Experts of a small language model: vocabulary 21315, 298M tokens.
Below are experts of layer 7 (counted from 0) of a mixture-of-experts language model. Rows are named router (the router's row for the expert), gate (a neuron's input weights, with its number), up (a neuron's input weights, with its number), down (a neuron's output weights, with its number) and show model dimensions 160-319. Each number is 128 + 24 x the weight over its row's rms, rounded and kept within 0 to 255.
Before each expert's rows: a language model's description of what the expert responds to. This comes from a sample of Wikipedia text that the model never trained on.

# expert 33
What it handles: Prepositions and conjunctions. Prepositions and "and" linking phrases in running prose, such as of, to, from, between, and near, as in "next to" and "rest of".
router [ 74 151 131 121 118 124 129 140 103 135 113 123 106 110  86 148  94 119 119  97 111 126 141 151  93 104 168 140 121 142 102 126 111 113 159 116  91 104 165 100 133 126 173 155 103 119 124 128  93 166  88 108 133 129 122 142 176 132 158 127 120 129 150 102 135 148 102 107 143 127 132 149 118 148 147 111 169 150 150 163 154 121 153 115 154 124 145 175 144 134  98 117 128 149 112 157 156  97 117 152 116 165 134 102 154 127 144 174 105 137 110 161  98 110 136 126 147 105  81 116 125 140 137 170 133 127 122 137 148 121 116 103 130 136 108  95 109 144 127 152 161 127 105  90 161 123 136 105 105 111 141 158 153 146 129 180 152 122 135 182]
gate3 [ 90 111 125 183 173 152 142 106 104 165 113  86 126 162 116 153 122 169 141 130 167 136 110 147  95 121 105 115 142 143 106 119 131 149 133 145 166 132 125 152 123  92 158  95 130 145 129  43 123 123  94 147  97 124 137 110 133 100 133 135 126 123 104  77 171  96 105 126  70  99 177 142 188 137 130 114 138 178 149 114 126 146 108 130 139  73 134  97 151 118 155 167 146 126 103 142 114 131 171 160 156 144 144 145 148  96 143  90 106  97 155 141 131 144 134  95 152 136 146 136 148 137 105 120 105 124 132 128 114 124 144 145 110 133 178 143  85 147 123 179 127 136 119  76 139 111 187  91 126 167 147 118 130 130 107 161 145 169 128 120]
up3 [164  74 122 142 130 144 147 157 153 141 121 169 143  97  94 144 104 173 133  96 102 124 109 150 165 124 112 126 147 153  99 102 121 121 144 119 158 165 149 132 115  99 130 149 143 109 100 182 166  66 119 106 144 143 132 137 163 168 115 143 132 148 124 128 115 126 144 124 138 181 135 150  81 157 129 157 133 135 130 129 159 161 118 123 116  95 137 120 133  81 130 117  82 129 123 141 136  70 117  89 100 123 131 115 151 112 144  92 153 102 130 121 157 150 153 141 163 141 124 116 106 110  98 149  98 143  99 153 116 124 104 127 116 151 160 114 166 111 109 177 128 152  91 117 140  89 119 123 119  77 141 125 151 127  85  77 106 108  58 154]
down3 [128 154 152 106 119 125 170 143 131 100 162 125 166 131 121 109  79  98  93 141 130  98 125 177 124 152 169 138  76  68 142 118 121 141 127 143 120 174 122 132 119 149 122 111 151 153 138 180 139 122 126 150 140 144 149 118  92 159 149 122  96 177 125 116  79 129 111 151 145 125 109 125  90 141 143 110 103 129 134 126 114 165 141 120 111 144 195 114 102 135 142 154 121 153 128 132  96 156 158 133 115  94 147 140 167 146 120 114 118  85 104 163 104  97 117 186 114 134 132 193 138 123 119 139 150 145 116 182 144 133 133 115 135 150 167 138 157 131 123 144 130 141 103 160 117  98 116 109 170 120  96 145 152 142 125 120  99 127 116  83]
gate4 [152 148 127 112 137 149 171  98 107 133 124  70 113  93 182 163 152 153 144 126  88 141 165 128 137 128 130 116  95 159  99  91 101  66 145 150 143 113 113 134 132 132 145 137 139 102 143  97 156 124 129 147 139 114 127 129 144  88  69 147 147  95 152 121 173 151 115 138 146  90 124 123 121 138  87 109 116 106 121 128 135 108 162 109 116 158 140 135 130 110 115 131 114 116 157 130 165 155 113 143 104 135  94 168 126 174 159 108 136 110 119 173 117 174  97 120 155 152 109 117  80 154  98 174  91 131  97 157 123 137 125  95 117 134 126 151 121 147  85 124 122 116 126 141 148 108  89 134 120 149 146  90 142 160 165 118 135 170 148 125]
up4 [130  84  90 145  96 122 130 105 163 119 134 131  95 116 148 156 109 125 143 130 118 162 140  69 159 140 120 135 126 103 137 124 134 120 167 151 134 110 139 134 133 118 107 184 114 135 131 141 135 168 124 141 122  92 127 114 124 126 123 120 110 127 141 102 151 131 107 118 126 130 116  73 137 143  90 114  87 132 132 116 115 160  97  85 142 154 120 155 137 131 147 143 135 159 120 136 110 117 118  90 154 130 132 101  87  88 135 120  99 140 103 168 159 131 167 132 102 162 141 200 112  94 128 132 145 127 159  96 141  93 111 133 118  92 132 135  81 104  73  91 119 105 132 149 117 152 121 151 148 113 108 102 167 123 151 134 139 154 112 144]
down4 [145 138 142 154 122 131 134 132  53 132 151 167 153 133 107 137 133 129  83 146 159 137 153 152 106 106  93 126 105 113 118 137 118 145 137 116  95 119  97 121 128 145 147 130  76 181 128 150 104 132 145 144 141 142 127 125 128 133 120 126 165 152 123 136  99 113 122 133 104 116  97 152 110 126 135 107 169 137 145 108 143  97 115 139 150 116 135 168 129 141 142 126 146 155 147 151 143 158 130 118 135 164 158  99 143 117 125 118  67 155 128 162  91  80 151 109 127  97 108 129 111 154 120  90 162 106 116 127 123 134 122 135 167 133 120 112 118  91 118 142 133 117 113  97 122 167 107 165 182 138 120 150 113 158  69 169 132  92 148 147]
gate5 [118 150 110 102 147 131 162 130 119 120 131 128 108 133 150 145 119 125 131  82 100 132 138 129  88 113 119 100 142 137 135  98 107 128  90  98 116 104 103 106 114 142 137 113 114 181 108 146 145 134 122  84 190 165 120  93 136 101 160 125 104 138 169 126 111 137 133  95 142 141 129 179  85 135 143 141 112 153 157 151 115 105  78 111 110 113 154 153  88 108 109 105 126 115 118 138 123 108  84 147 149 158 143 109 166 148 131  85  97 116 122 102 132 126 146 167 139 126  92 184 192 119  97 116 150 170 100 115 125 149  96 142 153 133 111  88 143 143  91 109  90 104 125 163 124 119 137 170 135 135 112 105 161 120 130 107 117 140 138 160]
up5 [131 118 144 111 150 152 137 141 107 142 131 122 159 150 119 135 133 131 149 129 116 103 130 162 153 142 151 183 109 141 147 136 115 157 139 152 162 119 116 126 147 153 126 168 128  54 122 127 151 124 136 108  87 136 151 137 101 133  95  98 148  99 120 145 123 110 152 124 137  90 124 129 135 151 137 102 144 110  91  80 162 127 146 104 162  91 149 105  97 111 122 132 134 117 148 123 158 139 168 106 166 124 133 107  93  91 125 167 150 119  84 132 100 144 151 122 130 134 162  69 105 146 150 174 115 121 171 129 118 145  94 131 146  88  88 165 104 129 138 166 115 136 127 103 113 138  86 124 115 111 141 135 167 112 154 109 133 144  88 125]
down5 [138 107 148 133 143  98 133 104 104 188 148 126 132  97  98  91 141 121 100 120 114 154 173  91 131 150 161 130 160 123 117 118 119 121 134 184 105 133 129 107 137 121 151  91 176  92 126 131 121 128 143 142  71 151  84 157 139 122 104 154 145 120 157 156  98 157 123 142 183  99 142 115 150 117 120 114 151 149 177  64 123 157 125 147 111 124 102 124  89  85 121 144 128 107 151  79 120  90 144 163 112 134 122 113 174 133  84 148  98  98  86 130 154 115 101 117 117  99 153 146 144 161 131 181  87 125 156 115 127 132 137 114 133 145 126 138 150 109 137 142 144 123 122 122 128 158 136 102 104 111 110  55 140 154 134 111 117 117 135 117]
gate6 [104  87  92 158 108 111 152  84 119  98 106 140 164  65 120 149 111 125 142 105 156 129 147 130  96 134 123  91 131 109 113 140 153 121 119 153 121  93 144 139 170 103 147 138 163 152 153 110 159 161 140 130 120 144 128 181 149 143  93 112 131 128  99 140 115 142 155 125 103 153 106 152  90 103  95 144 165 140 149 166 133 122 147 125 118 107 179 114 131 171 157 161 120 149  97 158 137 122 160 163 150 143 128 129 151 153 100 118 110  88 107 127 100 141 148 122  92 119 113 110 124 164 122 118 135 121 176 167 118 144 154 129 128 163  91 126  92 116 132  97 116 140 147 143 117  95  96 103 133 139 145 115 132  95 152 129 125 144 150 147]
up6 [179 165 186 104 115 159 121 129 136 153 132 131 102 156 165 135 177 132 104 158 129 143 157 184 152 128 123 129 150 136 182 151 101 151 146 116 104 159  95 156 119  99  95 113 110 123 109 108 112 128 136 137 162 127 124  85 114 137 161 106 119 135 139 120 159 132 160 160 157 141  93  64 107 106 115 147  95 158 124  91 114  83 117 129 120 138  92  91 130  97  97 125 125 124 160 121 122 155  89  83 145 132 126 165 125 123 172 115 119 158 148 102 130 123  96 154 135 114 109 133 119 117 149 118 116 101 129  90 145 107  92 114 164 116 109 144 158 153 102 122 113 164 142 104 117 185 141 134 125 124  84 171 115 166 113 108 171 143 135  82]
down6 [141 180 166  99 113  98 150 171 108 107 109  87 122 168 124  82 151 135 128 137 122  86 112 136 108 142 110 109  57 103 101 137  75 122 118 146 141 147 118  96  63 140 122 165 127 117 121 150 124  97 131 153 145 127 132 121 117 116 113 101 131 134 148  69 106 122 161 141 113  78 136 151 115  94 155 116 144  99 121 107 124 127 114 121 100 114 114 147 154 178  91 106 130 135 128  92 160 156 135 143 135 103 104 147 140  98 139 117 139 112 128 107 143 142 143 173 155 150 139 133 119 139 130 116 121 139 159 136 135 153 123 142 148 128 123 135 145 122 134 145 111 143 109  89 139 110  99  75 126 110 117 136  93 113 127 133 121 120 127 110]

# expert 2
What it handles: Coordinators in titles and credits. Conjunctions, "of", commas, colons and table pipes inside titles, award names and album or film credits, such as Romeo and Juliet, "Label:".
router [111 132 160 100 126  93 145 163 103  97 113 142 139 115  96 132  98 144 100 116 105 105 120 128 143 134 127 189 163 121 106 137 127 147 153 159 142 140 119 104  79  97 155 134 147 109  84 143 100 142 149 151 100 135 139 113 142 143 138 139 101 151 113 105 157 159 117 109  79 126 127 142 137 162 171  80 106 142 137 142 141 114 158 105 171 174 125 191 147 172 131 116 123 135 104 120 146 102 116 160 135 137 162  86  93 112 134 154 103 104 119 132 101  83  93 120 128  85 123 111 101  97 108 109 108 152 161 128 111 128 133  81  94 148 119 109  92 145 143 156 142  92  86 102 126 134 124 114 135  83 175 115 115 122 151 138 162 125 133 135]
gate1 [128 140 123 110 156 144 139 107  90 152 123 131 150 137 127 126  86 135 174  94 109 123 163 139 165 150 139 176 114 158 119 127 133 165 150 121 132 124 142 146 116 133 136  66 141 117 126 158 171 150 165 135  77 104 118 121 176 113 144 178 157 159 137 153 126 158 104  99 114 143 129 144 124 127 136  89 149 114 126 102 152 200 123 140 156 133  99 112 116 136 134 161 109 159 153 145 161 145 152 130 165 144 138 119  86 152 147 131 143 114  81 154  78 149 131 135 136 132  87 125 100 159 113 135 146 110 147 143 103 141  93 130 139 138 129 146 123 112  75 139 114 158 112 112 111 119 110  92 139 138 128 138 123 125 140 177 177 168 125 138]
up1 [148 111 135 167 112 189 118  99 103 141  98  93 130 143 116 119 113 116 100 132 128 140 139 127 121 100 146 114 112 129 163 171 127 165 111 156 127 124 134 144 120 154 117 150 118 136 134  95  93 109 114 151 133 131 102 136 123 144 129  87 129 109 115 132  67 104 132 149 157 141 116 111  84 134 114 104 115 137 122 139 126 126 150 158 133  75 152 142 143 111 154 137 151 128 140 134 108 148 132 109  93 120 120 159 131 134  78 120 109 135 140  90 124 157 145 125 154 165 102 109 157 112 188 129 116 119 111 117 142 100 153  93 141 105 121 139 135 150 160  98 108 112 133 176 158 152 162 122  94 137 107 103 109 124 136 122 127  87 127 108]
down1 [139 118 121  70  71 170 151 175 122 134 149 107 145 158 131 140 111 140 134 116 101 112 133  85 122 110 145 115 144  98 138 119 133 148 151 129 136 103 114 120 134 152 126 102 106 129 141 136 139 110 149 117 118 166 153 140 169  97 137 139 113 159 110 115 170 138 166 150 132 105 109 132 115  92 149 113 146 113 141 132 130 122 117 136 122 135 118 115  91 125 137 142 108 162 167 134 131 141 108 130 171 150 137 132 125 114 135 109 124 123 112 190 106 134  84 132 113 116 135 128  88 142 122  98 131 114 198 137 117 141 109 130  96 117 105 118 142  94 112 148 137 144 114  76 104 160 113 144 150 102 162 117 150 148  95 111 131  93  88 156]
gate2 [ 89 124 116 140 127 125 138 126 114 120 108 120 111 106 166 136 132 168 109 139 146 117 138 156 127 163 139 119 131 137 127 145 146 123 162 105  85 101 117 121 134 102 143 149 111 161 146 138  92 158 149 152 135 121 125  89 131 129 157 130 141 140 159 169 146 167 145 113 137 111 165  95 107 151 121 130 116 118 142 133 141 113  86 108 137 145 154 151 130 188 119 134 105 130 154 144 126 134 167 156 160 106 174  89 112 117 142 115 109 145 133 111 129 108 135 152 113 111 160  94 128 161 135 127  98 104 165 170 113 132 143  82 121 143  83 150 133 116 147 146 156  95 168 167 152 163 135 114 117 108 115 145 132 133 178 112 139 121  92 148]
up2 [101 123 109 139  94 104 155 154 152 118 119  84 138 123 127 129 142 116 133 137 103 100 119 156  98 136 137 128 120 108 143 111  98 161 117 135 168 119 140 138  69 104 109 153 150 195 106 151 120 131 125 146 156 131 152  87 174 156 123  92 130 141 114 128  96 156 152 110 127 114 122  75 125 156 149 149 119 106  66 141 142 131  95 122 133 149 153 131 131  93 132 107 119 166 119 125 139 144 104 146 155 100 161 124 168 146 140 116  79 118 143 113 139 149 138 117  98 144 159 194 172  65 172 103 107  94 148 124 126  95 102 107 102 138 140 154  91 123 139 131 119 140 149 119 118 158 115  93 151 108  98 156 120 152 145  90  99 138 168 158]
down2 [126 118 111 128 112  90 122 131 126 131 104 159 141 113 138 156 103 139 137 137 111 155 131 154 119 115 105 123 125 176  96 116 116 146 152 116 170  78 117 115 114 157 107 105 131 116 122 140 122 163 176 123 111 102 151 118 152 181 128  86 140 121 165 115 124 110 130 123 152 125 145 118 121  96 111 110 100 131 104 124 117 136  83 156 149 115 132 174 121 183 139 155  92 124 106 132 102 127 154 143 114 119 153 102 150 141 136 122 116 187 179 128 137 153 124 151 151 109 158 149 135 149 127 137 112 170 132 143  83  95 162  94 147 131 114 133 178 133  81 126 132 108 116 156  88 185 151 109 131  82 153 127 128 155 149 148 139 128 111 119]
gate3 [105 139 186 167 144 124 114 114 137 112 140 136 108 186  74 105 153 109 130 106 122 111 116 134 105 124 154 166 191 142 165 130  77 142 139 117  95 124 129 109 104  73 135 156 133 178 123 119 141 150 134 100 101 145 143 143 118 121 143  97 150 120 163 135 169 152 180 115  92 146 113 111  92 124 166  80 113 108 168  56 123 132 111 113 175 163 129 141 140 111 100 127  79 140 142 122  90 131 126 190 136 121 112 137 114 123 144 112  96 155 122 137 114 165 114 110 154 141 126 131 136 126 124 146 121 139 134 158 133 153 150 148 143 151 124 109 137 156 110 144 151 125 131 141 123 141 122 133 187 124  85 181 132  90 133 127 110  98 163 127]
up3 [ 92 156 127  86  98 143 195 163 126 122  99 126  93 130 132 138 141 119  96 102 154 116 136 158 132 134  88 127 135 137 108 168 153  79 138 135 145 143 147 125 122 131 185 147 131 100 103 152 117 149 195 113  95 168 123 119 138  99 154 117 137 163 130 144 116 130 121 152 167 158 126 135 151 124 172 128  69  81 122 129 147 148  89 157 121 116 170 127  93 151 181 161 117 127 100 118 132 112 115 119 136 111 134 114 109 150 125  96  74 139 112  74 117 102 127 166 124 149 138 174 136 128 140 150 118 151 132 109 131 115 119 146 125 141 118 148 123 105 127 106 129  96 141 117 166 135 122 136 152 150 167 113 116 144 132 121  96 104 145  79]
down3 [122 145 138 138 121 116 138  83 136 162 126 172 118 112 167 150 142 116  96 144 152  99 126 125 138 109  84 126  79 120 109 124 125 108 107 139 165 168 185 140 145 105 130 151 116 125 150 125 124 136 136 135 129 179 122  94 122 108 111 120 169 109 144 118 114  94 142 182 106  84 125 117 152 115 138 133  95 108 104  88 112 119 118 148 136  95 134 128  87 103 110 101 141 126 162 111 101 133 131 144 153 119 127 145 110 129 136 103 151 136  79 110 147 137 141  68 118 113 128 106 102 142  94 166 138 118 137 118 151 131 164 129 110 147 124 140 131  91  72 125 148  94 139 130 105 136 110  95 169 135 158 122  95 129 125 138 153 135 100 115]
gate4 [108 177 116 137 130 103 108 114 107 156 144 139 143 151 153  96 123 151 104 127 118 114 132 106 107 115 141 143 129 138 105 164 134 111 144 110 121  99 106  91  98 146 147 152 117 120 139 162 127  93 105 106 135 152 100 115 166 160 169 115 138 168 145 119 172 144  83 134  98 134 149 108 142 124 123 164 119 114  81 154 181 156 130 109 140 118 119 151 109 144 128 138 137 124  92 108 133 125 119 151 125 120 112  92 141 148 117 114 109 153 126 115 128 109 122 140 108 108 143 101 122 101 138  93 103 170  96 108 133 107 138 126 136 130 136 154 134 109 176 150 166 119  77 170  80 132 108  94 124  79 140 202 127 112 129 120 104 132 163 130]
up4 [135 158 132  65 151 105 185 115 123 141 104 146 119 135 130  76 118 142  94 130 115 136 114 140 142 141 126 143 103 121 117 121 141 134 125 146 142 150 106  97 107 169 146 136 143  73  93 148 150 103 159 105 103 154 116 127 142 119  98 142 117 144 102  96 162 138  82 123  86 153 118 132 173 128  90 144 117 119 139 155 100 121 119  67 111 119 149 172 120 148 163 102 131 148  80 133 117 125 107 137 137 127 118  85 143 138 124 104 144 142 134 125  87  96 110  95 104 137 143 113  74 123 143  74 126 154 116 120 127 169 143 112 123 136 157  95 132  99 135 146 142 141 116 128 101 133 146 137 120 117 123 141 124  88 143 147 117  96 126 120]
down4 [114 139 138 126 167 137 117 115 108 106  95  89 151 164 103 137 121 148 119 103 136 100 130  73 144 121 139 157 156 127 154 147 137 107 152 115 152 153 135 149 116 123 113  95 156 120 166 139 105  81 106 112 152 138 146 158 172 139 129 148 154 100  95 121 122 157 169 113  93 121 139  93 146 182 100 114 112 135 132 168 139 151 116 116 131 158 108 155 132 146 109 107 153 159 108 116 136 128 149 127 106 106 173 160 162 109 101 111 154 158 119 135 109 105 137 133 139 129 118 178 139 126  99 109 139 156 147 134 123 144 126 129 126  77 143 124 106 154 118 124 152 156 133  99 119 139 149 160 132 134 183 107 105 117 153  94 137  83 135 128]

# expert 35
What it handles: Pronouns and relatives. Relative and personal pronouns in narrative prose, especially which after a comma, also that, his, he, it, who.
router [ 76 163 121 114 115 126 146 148 137 108 160 101  83 113 116 133 116  97 127  81 132  76 119 107 171  88 173 180 140  78 103 104 116 111  98 154 119 124  89 130 137 116 168 157 117 194 137 159 113 131 144 114 120 140 115 144 104 121 118 128 135 137 149 128 116 158 119 100  73  63 142 144 140 151 146  92 141 126 153 181 140 110 156 111 137 135 119 141 148 124 129  92 145 150  98 120 114 128 102 171 107 128 153 153 114 130 103 104  91 114 129 146 131 108 144  95 131 133  99 139 107 170  97 137 159 129 155 131 142 116 126 103 114 109 118 145 104  99 144 168 110 165 142 103 136  92 107  82 176  96 133 143 124  96 125 142 153 132 127 155]
gate0 [110 136 113  88 146 117 152 138 126 117 136 103  65 151 117 136  88 183  63 158  87 117 126  89  73 114 125 152 114 128 117 127  99 127 112 123 138 124 120  88 132 160 165 160 101 150 127 154 138 129  71 123 107 140 107  89 163 108 144 130 120 132 120 112 173 140 133 123  87 128 129 108 116 138 155 143 111 116  98 137 125 116 165 119 147 138  96 182 130 157 168 137 156 121 136 109 137  84 135 131 146 118 136 141 128  98 105 106 135  97  77 136 115 158 156 128 119 151 131  71 144 145  93 191 131 143  97  97  99 126 114 158 104 125 111 131 114 147 171 136 149 129 115 144 136 128 144 133 110  76 167 146 182 107 124 134  90 149 147 137]
up0 [118  92 124 156 146 107  41 111 154 139 112  83 134 132 111  79 138 113 192  98 165 126 102 127 140 167 138 133 116 153 116 119 129 117 111 130  67 102 135 104 157  97  81 111 109 163 115 111 132 134 126  91 123 147 130 149 104 144 137 149 129 127 111 157 135 133 122 112 149 139 121 142  89 107 103 100 152 131 142 100 154 142 104 178 140 134 116 124 165 107 106 156 125 138  83 105 129 164 151 127 115 112 103  87 128 123 149 198  90 130 130  92 111 120 117 118 124 119 124 136 122 116 115 139 112 126 124 152 155 129 117 118 127 132 127 113 140 127 117 115 141  83 110 125 108 140  81 111 138 151 102 106  75 126 129 129 127 104 139 121]
down0 [109 147 110 171 103  83 115 134 119 144  79 139 141 165 147 122  89 111 142 116 141 154 123 144 130 120 111 113 121  95 122 110 127 150 134 134 109 139 154 144  91 173 155 119 135 159 102 113 110 112 139 122 145 184 150  93 126 156 147 145 148 132 137  90 102 159 134 133 170 135 112 145 119 115 113 160 126 118 121 144 133 147 122 147 133 131 164  95 105 119 146 122 112 120 148 130 152 140 119 132  88  89 128  85 181 142 103 123 147  94 142 128 160 114 105 136 110 142 115 122 121 127 148 125 122 134 108 155 132 147 159 108 171 101 162 150 149 154  89 132 122 155 111 111 127  75 110 147 129 108 130 142 115 124 133 123 117  85 143 128]
gate1 [124 115 138 157 121 106 158  87 109 127 146 128 100 133 102 112 123 159 176 117 171 104 149  82 164 131 119 129 133 126 109 112 140 107 146 136 159 112 146 118 134  85 141 151 123 101 116 170  95 158 127 118 189 127 109 108 128 156 105 138 114 112 132  69 161  95 121 123 101 141 122 135 104 140 137 126 132 136 171 180 133 141 101 128 121 105 130 144 118 111 156 132  84 135 194 100 134 123 122 128 145  94 134 131 126 108 119 106 161 150 138 130 120 141 131 117 129 122 124 147  69 149 148 150 181  74 119 133 129 142 103  97 114  95 126 154  83  88 106 167 129  99 123 152 100  87 121 128 148 126 117 125  99 130 115 122 153 127 137 144]
up1 [105 149  89 159 150 125 110 141 144 165 144  99 153 175 105 140 182 115 107 146 139 168 135 117  55  98 154 162 133 141 163 133 142 110 142 160 118 155 138 130  82 119  91 109 121 149 174 157 133 118 111  98  99 117  83 139 143 112 125 162 118  88 141 164  93 153 138 130 147 147 113 121 115 181 160 124 141  42 117 110 115 105 146 166 128 147 147 157 131 166 160 159 164 131 151 120  96 126 142 129 108 184 117 122 115 138 137 152 114 129 117 128 147 122 138 115 130 139 128 127 157 148 110 151  85 147 134  95 116 102 136 126 104 105 126 158 181 135 172 107 108 129 152 139 128 152 137 116 114 103 118 158 129 150 134 132  43 109 137 156]
down1 [115 135  92 123  90 115  95  87 117 124 161 152 119 152 124 157 107 157  89 132 172 102 147 121 113 128 151 137 151 148 117 117 109  56 108  75  77  98 145 111 148 167 108 122 171 125 145 118  97 121 147 141 103 145 137  96 132 166 124 145  82 155 116 123 131 126  91 137 135 107 130 121 129 139 127 116 115 161 130 134 133 111  97 167 148 133  76 135 160 135  99 147 126 113  78 134 152 133 124 128 109 123 152 137 132 157 123 135 128 154 110 127 131 148 168 104 128 131  85 121 127 148 141  99 126 186 177 104 115 137 136 131 102 135  98 123  96 107 111 137 158 103 113 152 121  94 134 136 102 102 114 125  75 148 132 130 128 117 109 126]
gate2 [123  96 140 135  97 105 130 187 112 141 103 142 126 127 114  82 157 160 165 134 148 113 106 141 172  94 133 134  86 141 131  78 106 126  77 146 135 118 131 152 140 145 133 143 106 138 116  87  95 124 159 112 170 133 104  95 126 152 155 180 125 111 144 165 110 156 114 125 121 148 136 130  94 145 123 121 126 140 154 142 137  92 109 179 135 156 123 107 124  67 156 134 176  84 139 112 131 126 125 148 113 124 103 122 110  86 122 132  98 152 122 136 154 148 132 118 130 117 141 109  96 165 125 170 130 156  84 143 122 121 131 126 129 159 160 134 163 130 130 127  98 181 161 118 145 166 135  87 146 116 125 115 106 143 135 142 136 136 134 115]
up2 [151  82 137 127 112 123 108 129 144 120 118 140 127 155 140 107 153 145 134 101 128 127  79 140 103  98 102 139 109  91  87  86 140 152  79 127 120 118  81 106 119 127 131 130 138 159 132 103 152 137 121  94 119 133  95 134 133 133  95 137 121 155 117 128 107  94 131 104 124  62 150 104 150 170 127 145 162 147 136  99 175 137 142 163 180 112 116 127  78  82 149 132 178 118 117  96 126 144 128 166 129 123 116 150 120 129 155 151 113 104 141  98 137 129 167 116 104 162 136 114 112 165  87 150 119 160 139 139 128 114  99 139 150 118 168  97 145 141 138 100 133 159 150 106 150  86  92 153 142 106 134 114 133 147  82 146  94 102 149 123]
down2 [144  93 105 121 108 133 110  59 159 112 139 108 147 150 108 161 112 142 142 140 121 178 105 118 150 100 153 130  35  93 130 100 150 158 151  98 113 130 134 159 108 112 105 125 169 162 111 110 108  85 112 104 126  68  76 158 129 132  91 134 127 152 159 143  82 174 119 118 168 120 170 106 156 170 131 155 160 130 139  93 137 101 129 129 189 123 108 144 145 107 118 106 153 110 111 124 116 101 141 128 108 136 153 135 101 137 157 135 183 135 175 119 113 132 164 117 134 149  94 134  95 159 124 110 178  77  76 115 108 130 139 126 151 133 131 119  93 106 118 121 105 124 154 102  94 116  93 176 161 151 120 141 105 124 133  89 134 129 136 142]
gate3 [ 61 129 154 106 107 114 189 114 101 136 106 141 129  62 129 100  79 122 125 152 124 108 112 120  86 159 159 105 105 101 142 103 105 147 124 134 122 108 138 108  96 127 143 133 134 109 139 146 122 125 120 113  83 130  89 122 104  89 124 155  83 126 129 134 158 115 146  94 113 128 138  91 115  89 160 112 106  95 113  97 135 158 125 120 100 107 126 123  93 124 166 149 119  78 108 131 127 110 137 139  95 138  97 103 134 124 128  75 104 116 147 142 126 127 145 117 122  94 117  97 153 127  93 124 136 136 114 104 114 153 122 148  91 157 123 164 144 161 127 164 124  98 108 149 131  91 141 139 121  70 177 110 132 133 133 130 153 183 151 161]
up3 [180 146 123 119 144  98 133  98  97 109 106 177 162 109 146 106  97 141 160 150 120 146 129 165 154 138 149 116 115 162 135 165 126 132 138 123 137 176 105 150 126 128 113  89  97 106 123  96 154 127  91 151 142  99 132 116 102 163 165 102 142 148 143 137 122 102 143  92 152 160 120 148  86 119 134 126 108 134 131 109 176 138 183  86 122 109 143 108 141  91  69 107 172 175  96 130 138  97 132 111 136 166 114 144 136 176 152 132 154 103 103 118 168  95 147 149 116 162 125 127 133 107 115 110 105  74 140 128 145 120 116  83 115 145 172  82 120 100 161  94 146 160 117 112 101 115 113 159 132 125 103 143  98 138 111  95 157 121 103  94]
down3 [113 109 131 159 107 139 123 109 140  96 105 114 156 139 149 126 164 105 118  91  84 140 110 122 110 131 115 156 155 120 107 102 138 121 136 120 137  95 153 149 107 107 147 132 124 131 108 152 130 133 132 157 132 185 162 151 119  99 112 152 165 133 128 147 165 114 142 154 157 143 133 180 157  98 133  89 157 127 132 134 131 137 141 144 163 128 143 164  99 123 137 105 135 104 149 109 170 123  83 120  85 104 124 145  87 154 137  94  95 175 135 142 133 131 120 144 102  80 131 137  59 154 126 144 146 170 125 139 109 120 131 156 148 109  89 109 124 126 115 154 144 126 115 109 149 106 105 110 132 124 157 108 135 110  99 163 117 131 106 137]